config.toml
n_layer = 15
d_model = 256
n_experts = 128
experts_per_token = 6
d_expert = 48
d_shared_expert = 0
activation = "swiglu"
moe_layers = [0, 1, 2, 3, 4, 5, 6, 7, 8, 9, 10, 11, 12, 13, 14]
router_score = "softmax"
normalize_top_k = false
routed_scale = 1.0
balance_loss = 0.0105
balance_bias = false
router_logit_norm = 1.0
n_groups = 8
groups_per_token = 4
init_std_router = 0.0156
lr_router = 0.00119
n_head = 8
n_kv_head = 2
head_dim = 32
vocab_size = 13083
norm = "rmsnorm"
norm_place = "pre"
norm_eps = 1e-06
positions = "learned+rope"
rope_base = 10000.0
rope_fraction = 1.0
qk_norm = false
attn_scale = 0.177
tie_embeddings = true
parallel_block = false
init = "normal"
init_std_qkv = 0.0204
init_std_o = 0.0
init_std_up = 0.0204
init_std_down = 0.0
optimizer = "soap_variant"
lr = 0.00315
beta1 = 0.95
beta2 = 0.98
weight_decay = 0.089
lr_head = 0.00785
grad_clip = 2.0
warmup_steps = 200
schedule = "wsd"
decay_fraction = 0.754
decay_shape = "linear"
final_lr_fraction = 0.1
batch_tokens = [65536, 131072]
seq_len = 512
doc_mask = true
train_tokens = 653500000
steps = 6776
dataset = "wikipedia_en"
Below are experts of layer 7 (counted from 0) of a mixture-of-experts language model. Rows are named router (the router's row for the expert), gate (a neuron's input weights, with its number), up (a neuron's input weights, with its number), down (a neuron's output weights, with its number) and show model dimensions 0-63. Each number is 128 + 24 x the weight over its row's rms, rounded and kept within 0 to 255. Numbers have three digits each.
Before each expert's rows: "raises" lists some tokens whose logits its average output raises strongly, later layers aside; "mostly gets" lists some tokens that are sent to it at least half of the time. This comes from a sample of Wikipedia text that the model never trained on.

# expert 67
raises: ",", " and", " cl", " than", "er", " p"
mostly gets: " highest", " broad", " strong", " kind", " woman", " higher"
router:148137101123093158112123128103144096169150100092122126086136129147073090165117115133175125115125119155085095118114135116140142110119126151120128098152086115080103131183091119151131179184118119
gate0:093117135186109132131149135172129164166135164171142173125130131128161107097126172141188128135135152140145119177152129110136141116106151093125170096144147105111150109143145118175107142126127145
up0:148135127146133143107126152111113140141093153168113148099133083140111111152136122138097109104119118140129093085114133130167146120135099128109120136138170092147115111159137078068122162138068154
down0:138106122130151076135118130151167119128148110119076153136180109137123149102140155133130124175128139160112137131092175102127119168086108114104130079122121121102116112126099127113150145145104120
gate1:159096181179131139118124127091150081140161074105107128187148111136115139099136080154118125114146122132114152105160113141092104183130118134109131121093135130065119154143140115137143141102130156
up1:161142161138107122137096113123130085144128112115123129117151148124126125175106149124155115094132090111167168125114135133117095147143111122137099122139131116119158158152145195142125148098183164
down1:172125161154089112135146112070130125133152088173123123141084130130098118161123155113127120129089122153141137083131144143144154113156169192105143156131094126099161151117139147102135141136133110
gate2:131105127078151166147134121141100138144132168122152128106141044133126110147166126125142152143168131144131155179112116118152120147147111149145119125111120087129129124152137129128162158118095130
up2:168103138102156129142105107149110113131118105099149113157142046112147112141151113114129127110154162121112130167135079097119157129138059098122131099124112170130116151168091155104180087126128136
down2:151144121153155161123135113129100151161147135135106139124129135114185158130099115124122113137095139133125145109133124126139124118103148140100113098115127130183093078173147115163151106110130138
gate3:166105148123141130124110136146130162102118138169132143097143141175124130153124121144140049145093142151111094103218107120136143117173107156102135170135109147093112096192127114083118097130128072
up3:132194111153142128145096130113145114114128108094147147149142160144155066098140131140109106163162087087115152117096135138139158162126132128139123126186107125128134103122133116159149127118133086
down3:137110139126137125121148139095146135108150142106121134120132153093115171170113168135134093122161082109122152174129118166125141119131089178133166103113155074113181127131126134087147143134072119
gate4:159088128119147045120119137150127131136136126097134136140158149193142181168127144171127135102108152145144104162146152116152149109151107145086108144118117138112126140160129169111097105139116153
up4:148139134073128136092129137094156091112121073118118159113108100096121120124166129077111089131112078125131133127121112111123126113161075151088074108104149126124125157127169134092107149119169116
down4:113133134094106154100140139126113132183154117123110109107135113162137145118150119095132093126118115130123131126148148122125110117126149132114098108121094122131128148128134116133113118103127153
gate5:176108089133104115122139154140130136151137109097151141133142101078119085151138105147163126127083112152175119096144130107143133126130124112126148134126141130114136127155147127100100123111111149
up5:085067085140132123133156146112124112150131115134132156148136146149128134162168109135143124096103131150139132118090131099103138206122140104092146122113107148137172117134155179124105123112101126
down5:155151159174090169104108122105156101135141135103155149140153146146115086131170141125114120126105144105114137113085128131121122172125136104122135127106127144160123168144111088168116145144113180
gate6:157125095047111150122098093084125109119128133153164146119177130087151131120167128107117141098162133087158143133127111148136138118107139158120137133155114118157156127145132132094129087152088133
up6:155146155113117102094132159141103087124110149090130143111153150147107112077111110193146081133133130129113115101142123134196127161158148160104171125113102093106130128103130154100115068152090152
down6:156139153155118103145138123080131071124137112117152103152150125141143166135130155172136101082179146110095137064103130174122089117135150090115177100141122124123153112116127137145158139131097156
gate7:131075137155092129148119130113171156158139144111171165108112143112123140120138079092145146166155095118137107108152098156101148133115110133184139128171114134119119103142128146139124174121157090
up7:124146146144127138135133097123107146170167131124133121150068133120128153087162133187074115089122074110113159144114139096080115131122129140126188123087120160109140176116167149157154131135122125
down7:131148141157121135108113147096147134154166151150164124098163068093104129129142141104117115135090060124148112139161114131112115172158076103123071123124129138128108105145106097117172111109109163
gate8:105087105129129126133188160123117061126125114128133134148115150144093166139121124097180088135148123114120131110107124089127123187116094139073157136179185111092147100144143129092081119141137148
up8:140115084126087155175141120132125136135122116122128116156175117116119167165152111163161142108107133099124164153080144121141128118108132114176130105169113150163097127175114143098106138157140180
down8:126150108139113127160100128156135118117152149121132117131097130131085103108117106155128084128142123138081115110093135106148085134103192095108107155153166117105127168130149140108109136147152156
gate9:177151130123136121134082076118125117160124152125086112091087074105113116172160134127129170139149134132122083110107117107124130144145106144129112119138105135131068119114103147074114164133149083
up9:094129159199110148118121139121107183108137123107099112139118104124135129097122079150131141123128127128148152144097121152160148101132209129120134120147136119130140100111107154114106191121124135
down9:143142119170156136104102130110126146105104121123115132117150158107122138213124082151052078131123098121115149173144121152109084114084094118179118154159110155123110142124143113144106145149116124
gate10:103128114102128136166130050085133103121112123140145162151121102122120123145110116097120135118146161123137112117134111144136157129146147190091129132117153103129135134162110153140132157138118152
up10:154141144112129172117129138133116127121089131131111122148178135133126110159126095104106085150111184144141119128082128170084134107071131148142107120094154136120086115110133144122132104163139124
down10:121147122080142165119114104119149114141150113120105109113134101155106116176139104139142129125089100099118145129132164104104116096124136104149159114094130153146113136141144152171106123077108132
gate11:148115122103195117113125093123131113148130124169116082150128129127135109102104110157133146123154149114106104120123122127069131131116105117129086117148124147100132121153146136145120091109171091
up11:118166130107102154112131135106124123156128135119131119130148136127160090138116158112158118141116128110151119149159080103132148154117102121118102149118149180144128113088119146188155137143142133
down11:123096131110126139101121156115149147141141126123141141096119121139141152132114138139101111109164057117127140131155137158117158118150135142147103132162124110170128141124133158158113099155093112
gate12:115130130135128087147128109135080147130115132140132149154119143158122146153085085158084173116135140120129126144147134106140124132126109130144071070149144120112177128118088110126112133138107108
up12:120117087111112135088127133141091069139139139129110115130133136112118151131121108157112128124096185102156130152138099095151163191155134097135119156091072115139117140127152141134117181127156148
down12:159125195134115154152136111116135178123155142131111108122113113121181129182112145146128142134138135105142115079088155093174143127117130133145122085152111121128113120124162157127093135114133141
gate13:109127142140137117123151086141150034124058115098158133113145100147112134108101163149152093138112135104118126131154117123144118123070138168112183147139098096161117086150136103145102136120161070
up13:137125137154141143133161152068130163140127161121110132111120124100150108121081157145181092134127092078128110151127114107117115149145119136126134116153130123123122113181148114162145144117120116
down13:108094095155142164091223120111097096093099143084137140126134127125121124143162123162159122151122173102102128134123092140149131113120132168136114162125129141127125108151143159133118154138110152
gate14:139113101093103115113172113118139125142126112134142152168159131145103110112150138163148146152146183110126085165109166131111127150113116121157144118114131120146101163163112126151117125115170149
up14:094144138130142144135138143148167143140174122171134129134108135100133180156107132157155151142128172076106134122118134157121142116147164107132088153145097124134162100122157112132170073149093168
down14:158101150136143139158128183130144099160149155097140178157092150113128144134059099141104150122116113104085146115081136101149146140118116175142120131105145114098139120088087160120167155135124133
gate15:118178134093122125112114133158125159147125122116162157076151132144128174070128153121159153102099151148077113126119127133123136122141129098099131167091088165106139145140134119130097136123122104
up15:129148140121147140125134129121119142180154118094129111101158082181110138141109139161115081119133115119181134143113132177140148094168117146136128150148157118120113080106143151113129126142135102
down15:117173108110141093102092156089097127178130149141089089127106087075143176094118110154099158128105106139124147143124147130123132113163135157106107149164123077139077175123140124112116176078142140
gate16:136129107112121134091117097170099153160198140155092091126091130124127126141125150103128147159110110185122141125108123161108147143170094118116169080074142094158139073183155137118140160148124122
up16:101117120134124120129172092185106156101152121131106119124138124132170144100186091114150140135065172074105129104123142122075128176127119134114122103158120133129162189130128113111134154107121121
down16:150101130140149131108109127101129099103103130073126109135193134127092163138123102140102113099169111123100136144105117134118139080117131148130147150083175138103149116071168148107083106156121132
gate17:135124071141111140146126160075145161145105099139143132101128145093149144119112144130159150112166152129149138126113137162138118148134157141141102147110144108122100146120116088160080171137109139
up17:176151144114143159145140128129098128133137080106134165173160102108159156114114118130132161080129073165120111086162130164132159087146154147160121096111135166100133132154161119115146133144102115
down17:127131113144115105117157112154167105122106180151096140145098071129165169147128108119157158079097135106138131133121152132114138124131111128123119148123096128105135162084141120157116157096131093
gate18:145113158148101126114129124146125115114098151180156163138134115093113107167135101103169116118111103152137127126137150129148137128105112176132143115104123107109130148131148136165157127148116097
up18:155151080110135093111110118169111131157119141126105160088138130146148098151130118154131102136145115154119093116144115101161105168165150098136127150105162143132114177124151101135163095124149099
down18:171106137142113108114114122173104132129132106110089132129163126104136105143140093119158151152125135116125080174101116149109118133130150113129096128131144156139119116093158192121115119127112125
gate19:122121129153113124133140115144173150149129172103123139110138151125120086119153119154136060143158120136083124143097150143152099114142131112147169111135145109113157106156149095156076136087151103
up19:138104162120135114147116103139171111122126111092166078113180102164124123151137167164099122126150116174159150157149089133149101117141132109138111120109135118138138168114158184117102127115139136
down19:141098096156152138102120122126157112116123141096144071112147135143097140078098145169149133117111095101120121117140095136152104143130118141145117150104123105120148121118156155137101184117113139
gate20:110171131093132100129160118171078085134128100122143127119096123187091101122144109104142128144067118146169114152095111107118156110143145135077147146139117130113161129126132105131093129114120142
up20:120140121127101120179077114125129150124115154115166117097141120100135171108138123143072120150135116148120174118136126134143138107129150101133071116104127139138141180155148108123125081130108107
down20:176123132162146133118146164087106140120154155111127130133122117142155117145134106143144139136121118160133154181125158147137098126162144126173139127143169145142120118156144111138157095106142117

# expert 27
raises: " of", ";", " in", ",", "\n", " at"
mostly gets: " life", " age", " school", " population", " species", " community"
router:103169105127105153162132111171100116122141111128145144138101088116115158104112062124117180110089123142120110137150141104150109103116133142138140117109113148085098165146116111142112136086123132
gate0:127124144109139133131149165140136149136130157145137123136169129117119127122112136083129117111131076146134125189128111099178096136166130188151149094146168111146123164149132102142117117102105131
up0:107129146098155082125126148105092131116090175125138129138163115171129139118113121166108137106146146101152125141174102118129118123155161139125156122114089113140146150176086125096150105107148115
down0:136087139124106111125086123156093122123138116153167137154152112140188117158143119159134153128172141138126088128113091143154112113100124116166137163131118167112132113124135121106141094112113141
gate1:131124112106134079135088149105111134182114099166080141143182115066118078155120151073124166146125096154123141143149137152095133128122179146154118134118115122137116132144170122139122122095081146
up1:110117135112105154105124123110110109117108148172117156145142095131124137116123127119155087171082148141099120122141122116102197132153100124126136093109107136107152151129115121084169144127154136
down1:155102157176134147126135108118111132107095143129180150150117150173146134124109151134097119146146160122143126131115110105161151148137135130110114123128146145117118169145144140145129136170123133
gate2:099159115167073090119120091165141114135158150118122135131131080146179117143143127115149133140068104155123111086123159101113098149116151121120124116149101153156100146120148157137156176154131139
up2:136153182113140153121123114084138163093166133126129125098112097122100102109163143115145130093098174102124189113121156127124137158143099158163132147139133103150090142130128087142118119102086132
down2:122116075177146087139135126113127135123131099135091092082116115112132133101114119138157136140101114115100162168142109130068114161077178141125126141119174163140110184130130120123098119157137145
gate3:103180151098080183141111144158145159122118119140140086175135146099136180127128116159107163188130109132175124153153123128142120118177091098128114097122132143109110109128147171141104106136114103
up3:128142134116156117155098153170131141177145163132131106169122147141104207116126155145102156101130115141120139126130178144157140120114161130170118114128150132169130096138113104138144094096132127
down3:178186127077115159132133150134121175099110131108153131108125149143130160125126145094122195082097149154139154128138111157150144113113144127167117142135072146136093141144127124127143132107127121
gate4:140142173123134153134120132161097159155121128100184140156143153130113096089122109141099161127117133145133118112140101112099158135105147100121092100149139108110122141125139116075097121130088126
up4:143147170128139110119143123153128149126121125162114113101119159118125112095119134138146082121153161126130093165089111120140119109145142119146153138136154143136112143131088102147070124094125123
down4:117172126117130106118118106133142173123141106111115135102135091138130121179135128165129153067122132146144107128108100125149103138134133092145150152126154076132120128140140114122115137168143163
gate5:116116127097115115160125103117070118160120170110154138115151094143160138145045113097106109127125131131168148120134164133126119153127134115123142123172152100175145086122093102123109127138163106
up5:138081148083139160113154109151129165144101164113130120126167155109140128113123123116094087154108161112127089117182096139148072144095127111161133158099149142129132087108133128090135134152154118
down5:119176126126123154105163114133070136137136153134152130148076126083118130088124107117101098113081144115112132164104128121167131130146123162140089127120118119121106121140107141119133072093158138
gate6:152087127119158125139138113145142114129134171142093143114060157122099098134132090139109110089115181165131077181104103071136072122120125091122166124076158096135142125098120109093135154110115132
up6:112134125112123129150160154109111154096122139105124153108117146117132123113121121125132130134142140124168123128136140140099109136127124127102107099143125143119133120159134103160094095156116153
down6:112157167135141121136113117118148128132184109127113107129114100154132135119147173143174133124136092112115116081176125116148149162124129148150137112170166149163119095145104117130106119135125122
gate7:113107133117131099117144114169131136129150142112129072120102127132125160147131142117142146122138105108127167072115147112130085137123144117100155149089091083138114087142142105121153129112114122
up7:149106084142135145159154163133114124111110101100181118130110095154120106098158115106116084072162132156138104132164148162157111087112116147109156150111099094137119118123105086076112124137110110
down7:143122148103117121158144150137115115107109117153131129107130102091112138060130161095147130118125123147119123137099153111126139079095148139108076130099163125120158158137107101144103150116123090
gate8:143167152155134069147125117154138117099126106067103196135140103112113177145122110110161110100163165118116168128142186150092132174118139103143146118122105142112171147109116099107131134130160157
up8:107154118097147115130148099115135128095146132136114147123144130140130096131124132167131096134143107115125104141095162123139130157144120144153125114092149099133150175108172122093147147119164156
down8:098118146142128143143171117126130126110104132143140092130154114145103126099131152127177130152141150107153138127148164146073144128150091106142161117124130135110130147166134100106172115122092105
gate9:121133111127121084128112151136117124124166167148144081120143128128118083126118136151097112103112121139149107150133117162178113144161106099097171147113125088130160050142131119152136149063126109
up9:087126111114108113109102116134119116116114077093147124125151096127101070144129157149118146148118137078156099117089119134126136091118102150102131084130145127158103150147149167113154147159097102
down9:099156123092079139120153133168102072139109089128115141123136128120117148147149169142109139106150079129122121098116132093127148143085127139110149130146127144123104182110095139106117119125136145
gate10:107132173112117114112144141119128119164092139143152153166144107132114141118109103110088102156129130145156113129132171130132063126122151153102137111098115115102139170140139136185130099110102129
up10:134152145187116104128138120116124160128103107129141109081122131137112114124123133117146120111152115126137135096169087130141117073155128140125124106129091095131137131135119095162111148152121147
down10:084117110110144131085097169156073168110089121137095148143137103162102135151109123108128094145096120143112119106112135196086121100147125121123143118131122103104151148127133126167111117127116140
gate11:141137138110145101127144101118152119124138124137120151141093131147160152073127148095132123125108147087149098190095091156101101126118125089136125125150114161105083135094135098152085127097121149
up11:140100077111104177132113140115147128096106116124130123122090146179178134134139154116142091112128148116142103131157095089129143111105100098132138132137083157170101156134125115074107112131132077
down11:152114106094139127147118122151091136152156133180108131124087148079118114097117125130085083136188126099144101134181099117129137128135112131122123122173098136158127129175095105175184131120091106
gate12:092168099129108143144097145151104097115161103096118147140112120125134170113161123135152104108136127130146110092148130141125156184161136172090141145115124119148106131159127137073157132100136146
up12:123154133124152131112143123132179129105173115125197121153105128109132138129093128135144163109125130116125110059159084122122178097133128150133175106109112106139145163159130121155094130100127148
down12:081093088165111166145162132137140144142144159141108123089108139119154185134130125094148101114103146139126167141151147101147143101118150133120106133125118132121145130146109102170143126149168169
gate13:121150179090115132147131127152161156111116150138129125100085133116113105106137061156077153133138115132154112084140157118107114134113136151131107127140139116168103133142144137088100166122142118
up13:126124153106080122095141136119157128117127152104116107124113116130103141138124148119113150042157112099121102126122129163137132122137206120120123136108147118104123122176090156130115101102141130
down13:122127118157135113122137087120101130174121142131124109120115133127083164081120156102075150165133148126125092103183162134142123113139148177128137056131136081174106113103146117117125134154155157
gate14:146063133169136149145129121128110125120131121114116134124135138101134146117124155133127158107108125105128076138128132090125150155168112137117091082130149146127138113122091168122127106121164109
up14:113184086167155153110140127138155135121107100130084061120150117145124180143114154128136145110169096150103102150112104094129124119159124128149118151149124094121150100090107105118134175116151121
down14:157114111148125151138135136144119109157111142098119091138126172158129107157121122163132118162123114125218122116099109142100152130147122097141125150134131149166135090183104148135128128112170132
gate15:126132082122120113151149098152099113113141101086117185161138102136121133130101117135153160138139081139158090139104154144083138118088124136071076155104115149128132116150109172151138110123123135
up15:137125130154115102136105123130097121114131088133132178113102120110065086118129122114153137109142134171122097144144136118114127113156135131168141148132084072141155116137142113151139143123127144
down15:124161177161161156100095152125121108126162137178160157115118139130148119117148142114113136130100122154149107154099160099147112094140119085115150137147112133125099107120154130112134104121100123
gate16:109138116123167140154105134132140104092119188127127124163090132127133106141135143126143139180091107146104128128174104122129150130146170102153128138137116135125088168125129121158134080162136144
up16:126098131144127124168169129154150082085127108081126129140150132143112144069129119183129155125143152111188136131104116087110131161116101120130122116159121113104136186092103139079058161116144139
down16:155145148162144152092150133187188107123125161088128152153141100116145121116129133149088097120117140129164116077072097147145139060150163122186130142213142144121143130155117149158106137120169146
gate17:111128118150124140125123081150062099092165158109096143124107104109163145136133111132142152116111148113124137136143144130112125174146136079175116167093192113124125141111146094115108133092082144
up17:091079140142150108118145082132133109117138147130120105136144122093105132136145131190134106101095154152128142100102171115139116146141149128132125104102169145101127098107067120162143124075135128
down17:145129146086109134127130138148130072100145162136115106106137119113140156113139115125137144091097140142137107093105133141195113182139127116162122182116111087108129173123131132136111105153112126
gate18:113129104139147139172132134120154119112119115158136111145148114112133121135117142110138114126111143103145136134117152097106139143094156106160109122096108101154102106163114139108123117153146110
up18:115138080147102125123091133152140101135162123121128098138155106102176115104084142127099098125155121134119127110167062138129074100113172130126132138089145145134123118104085151134158127114146147
down18:161126115140158148090169123142122128166147135145134126121123137142122135153115175127123127146097055126100118144141101118115109096123144127123076163121124115107203137106140142145126124139126118
gate19:167099082114112122092149107121127106120124149153138132113145129147099129135140148116164139143141175141092115124144133069163145071122105145108164120119125187123106123075125120101091134094133144
up19:141115145147126122115141139105125175132149146147105099124103183112140149116147144142121135155094114106130145102172115139134078136113085085122094099127096142139113092108139088111141167160157110
down19:104130099144148133099123128089125168173133154092134154130119147134145177125103139116077120151117125094139163107124154144122082125152127168051113110147128162126156104132147118151147183108112122
gate20:108132096174119147145148113123182148153129113087121066169127109126148133141150100138124140118102113117091114125156089117159092109139147120129165136100127138152122079077148177159134157166138102
up20:152131147164153122120121159104109129088099137133173181070132158163136127157110116139154122115102153109104135115146155094071112153145121132132086093141167145162078126128176135126112097115104171
down20:081118119151133136152137091077139093114144131119127133154138129136173084135182097115113102113139139135102106182131151129124158103129168129093158125108155147093110151150110103112115135148110116

# expert 75
raises: " D", "ing", "ly", " S", " K", " T"
mostly gets: "row", " Week", "177", "bour", "aven", "eor"
router:115158148151174113096122133083126118127170166154094093094127111135112103134093135146155095133142146131161101110128139127146150141105104147104104156139137131131135132169099143152147174151101138
gate0:181138140126092084170112150166132114125137167142069095167122109128112098113078104105149124159111129078140127104099178146116113111073100141070168125075130128122112131138160123133170134142120141
up0:125133149161126121154137155149167113115126090107133114134141104125150127155130098080130096148125117135122145172134121151132116162159133115122128149133123130171118151142158179113108108128117133
down0:124132121113111143152105120082168133127136150121105144160113170153117106133120140149099167149147109163121162144091126145138105131088132094119139140165105120096141130143098086160125105141157158
gate1:135107115093135135173143135130099067077124125144122107161109083090158146164113125135120150124147157164115112142130084154142106170102135099107095097109120146149106097107134186148147129101120115
up1:111154106114122152162130111153147082110121078160117121106085138114096133133127138093118103137130134148136143172090107127114117138142121136162087128144147099157089125113168130133101107172184127
down1:129111118138119140103137107132094132106143132157149096129077118095109070158126108064089151144154149126119071110148131079131125098149139130122148124141105105155120062133141109142129170163057133
gate2:116142107141126131132130130148121105132105163159123102145123124086151162153137133058122122098122097077121088084104165135143139107156121106130128088121085151113174103164129115177105140113196142
up2:135127120125165170153132120126148125127093117094140101129150157098129136155144106145136152094115135108132120099148104134097090111138107162138154114119147108165165167084086117097150147130142118
down2:111151118096140158112131140139100106123146138106134151123099168083115114076106108106122117125099110132127085118155101114138111124127151095100112112137141110147143121118110126121101114108155141
gate3:093114129142126101080133146177109140087126168109152157099123183132162162079108126162156133117114100161138127053167133164155175077124109086148146149171110101152152114119099129053143123135079137
up3:153135166183110126144088095085102149165130179100110107171100104076130184154130116129130148134135147121107158165160146143111142172097115108125156112121069065122113130137156130147138107098141105
down3:113120142118111130127124136134172123113127164143145107143129121076144136119120088098115135098130141145082117134107138097085139141131102175104159111115107128117099109100134109162158133115126094
gate4:117134185147124125131094152112132142158134154117164116120155146142135164131147150119125116166100129116105139138109145104121159172111133160140114154147108127063159148184114133131113128156113105
up4:095115141086156116136122127095147120139134153123135118151095084139121116097085111148151089128137135122136118075097132093116162131097153106108142136149124144135150082128172170119135102124132123
down4:144103117142126118108138152109139090114140110136138152147171095139134135153119126163156106125072143152164132089108119126089121132155109108109104175144152082123144103082151131124124091126161115
gate5:154106137125125133133159127124138105119123118160067090142095110111098128143129136098125116141151145100102120141148124108163121090146113163136153088122124137088144136132159094110106134108147093
up5:107097139128116133107128140159125145107150165174154091081090086144114114132162128199148118146089096128150093117100101151126119087149102156119149139165131108101183109165137121187130143155131132
down5:114123116136127114172131149113110158107144137123106170118111159155129120122126131104165138085116135130115113156151142075150115149085117141165118109115141144130128069124124137136158136093127113
gate6:074093105119151140125118124157138114091106152153104126098145070109087137120121111131122124129091121127078173174121181156141154093095096132129108110108158134134155107109136129091153120126135122
up6:119119151157107149116130128087150149115127121133129069148119144176148118111164126130131083149107125102155139136081139103158118130142155119156128155148137136115154161136120086056132141113141084
down6:104114137116099147154142076104133079115114079131108121162129126147105156123131126152125112149112145146133160119124090098156136108152170124136164147155111081165140132132122163137112131158132049
gate7:154132156133146163127102188153134117094128113119166119114126099140064123165077132118164101108145124099106125089086102131148103112115122114134068104171145110107129132133149154120127119164152142
up7:148138153110148133115136175133188067111193124128163114146137126153155125118136104139170137105149131128149138096114099155134100109134104091090115142148097165130140125115186126120080086145119136
down7:133099109120178157125160141117134093106172148148132119124137115102151116103112160137129153131089130091135141108157138147170095099114143139109104164115151149113134145157126191153094109084129133
gate8:100115090090146151165073141129103122101112158147104139116119126111114141124119110100181090128121117118111131156118113096138141156139137152127172126107130133197188162150148112134117164157125104
up8:136163095141099134137123142165121128112139115152151116129127164124121150106118142142118148135184165138083131159118127109121120123173159162097139123128079123118109120087131178116144134116098130
down8:134138119093114127138122122130092127129124088114151142123137078123089127132140093132136092118121118143133119167131115076147136105118108095146113152135165142112119114087080154119155097103082071
gate9:119134148107146122160129147125097129149138119143105131146096133117110083122131164098104152100124124109097112135135115144126110119132108121117185125131111131168101130144127118165130143133144108
up9:126135160161135132141150125116146123125113115123174155143094141121154153107115144140096113137140165094076107136139177130144092137139081153105163119109122129130132123108126081121109160112150142
down9:112124124101122107142112169131126113150129082129119160105112147127108086147140108136153071132142155098108131131117139138129135142165126113196114118104144100105118099171166125115123126154112111
gate10:147148148129115160111120129121145123131132122120130165119115108068057125098128134088163126099140106162128111112144150115092124149120117121099089113112135140119131160148120101136084113136158149
up10:145093158151144139142125156094128157133134095147115144119083118114155136143112122092135173120145132134118135072098107085164145139115150141088102105138159086119122117122105125137135098121105110
down10:121130078119138131097113170112154107121124125074133143122117106138144179127121156166101107153151108128168129119075144143090123125141156126104150111100100132109148118107156152125157159098143117
gate11:117141106103130126116122129113142165112124112140137171118089110146146128168099100154123188129144139076146101136136118139114106135141128146105115129155137163102187116122131135109101110110106125
up11:130149101154098159130132106116112110128117130148100110115126122143132108142099086113177106114141156082182130136186135121148137151163141131154111082162126078137154138102106125129124153173071097
down11:074076193146137163096119134145062140134129156096142137134125111106142137145138129155143161136157110092134091103102119101173140123145136110144160130110157127146134064170121134127091129128134113
gate12:123122134122131104092147103184149105130121135159154139146107113073132159113112096193132102156138149122140105152132112114106122113126101116132118101126096152140116150167144124131130084141137168
up12:150166159123115133121067130135110185126096162098157094152150148118073132117095085124089183116126151125114162117147123104104168109132150105130122138135122121127162155111109117114170105129128123
down12:081103114069112167130150108160171116122097147126120159096132126125126111158157157135095125118172137136140119103129154163111166111118100167118144111110118090100168109157096168127119131137138156
gate13:103106164130139063095112165114118137131131145081105143130122091141101077115117134144151126096095138124118121130109108109121088144108154115126165060112130131118120079149100160106141146156154131
up13:121082099132098103109145135129088140099130146126129112056093123108174122102134111106143104148130124115134160148113144156137097091114119127146145130131137122100157120166152144102129132128129105
down13:134167120144128121108117097145137144167134139136108102106109114113112067130096144128119113093120123150140101119144103160109140132132182126150145099143144127133113116087163136164112158123140161
gate14:157135150136151075130172140155175119142123082132076108132150124104124085147095146134119074123155074168101145125145134108153136108127118090130122142125154119111098089150125096131134113115152111
up14:116107125134104164122128135134110098130113122139134096157163129123081100157144088132129061145164139092145159152124123148105095130158088129183155093109109142136138144113116100189132123124145124
down14:099096133125108123136144127093095133149130139117172121136146164108152117131117119148119124130111125106114101152151170139146115102127127123160100121127132081094157100129151143140142114103120120
gate15:151139160130139083114138151100145130138117060141116137138169129074095084113106120154112142139122159132119122137114097139146125123165125128089136110147143117149093137123156153107120115125109156
up15:133081108077089125145120118118115126121099123122112110101148122161128110113167159101119126093136126164170126143131119151124090178119101126127144081144123122158142131146096148171108092092147109
down15:108134131094124149134096128161134139128106136149140099120125133132131133131100146075123092126127144145131121138102103166098127127146125118119121083184125149124104146130093119118140145128142154
gate16:148118113115120109072135112129122148147161127100152160119095132112110167154133158097135131208094152129161093099105135135128099109138152069123160133140118123076143102149151128079103085135118142
up16:133122148121104135106165097104090122167086132084151115088127135124157069131127096095117097139103118095182122149128116122135130067148101135101157077114122128149126103170146118126139153144115095
down16:159097099163147122118083100170151154102123148099120171104102145153112058124145146150108123116192105110106151137119157126109133122135113165135098118098103126149124122189125126146112101153136141
gate17:130104096109148112167157089162105085123158139106108097155150098146076112080106116074107129135139137200120125127131127043129137130090132128097121134128142160118109133104144153116070096106156139
up17:130129142108131118115139141097118095127106122110134116139135149123097165142090138119114123158155157142135131123086136141073104134113177079167097103138135109131152145094147112163087075152111159
down17:149136144130173089116119113104155138132149132108179117071118136142121133111146104143166140071134168112141129114149062113138139104129111094120179132132135157156138150092127154100128147108130168
gate18:106164174123128139133147082139150122168138130155118035145128152106140146176114160143121109093115145122116117120112110124119156135122155173111100129157084114167140133117103111144135130109108123
up18:140149110103125118133130145115126111124159130113091130129127164155137096152122098094141149148138154135101099139082173155126106200156112132187099103147131137146160090148187104118129114132145129
down18:097142089117136132121064182120140134088146147137093162125086151159122143103145148159111166122080094154121150134103105150147131137103109114126155166120116145147086164119110124151147094123092153
gate19:126141109093112156116143091083115129127117124148131145139146131082146156104121147119185174128119082108152139152157084144130114152136107149112095109106125138154116157131139081144131125150116127
up19:174134129153132141136147142108128122160076131101099119117105158126124148151099103118117160147112131127124140134144137133106127123131168138107120179113168118134116145137162079096167117118131105
down19:109121151125170128127121115151119139140096145121118120136092157076101136093056149172134115143089146143092114122111150067139098118110124130115148145115156091133152123123124155125116144102186115
gate20:120154114124121101131178101095142099137094091126152124105162127121096080122127121129120137081104141146163155120122113106101136142132137122101128102088142144138132150152100111175148121113161129
up20:167132082122135185092124167170126108147160092124158149130133100111122100120139152155149116121122135131131171119149116115117116154175096182084162138126164132118116114098087075094150124105152130
down20:139082151123135133123122139138155092155115136103105115115188128189155142120101127116117108132081149141149118158132122172093137147174092090149146129153091145145140188135109178112115127123161126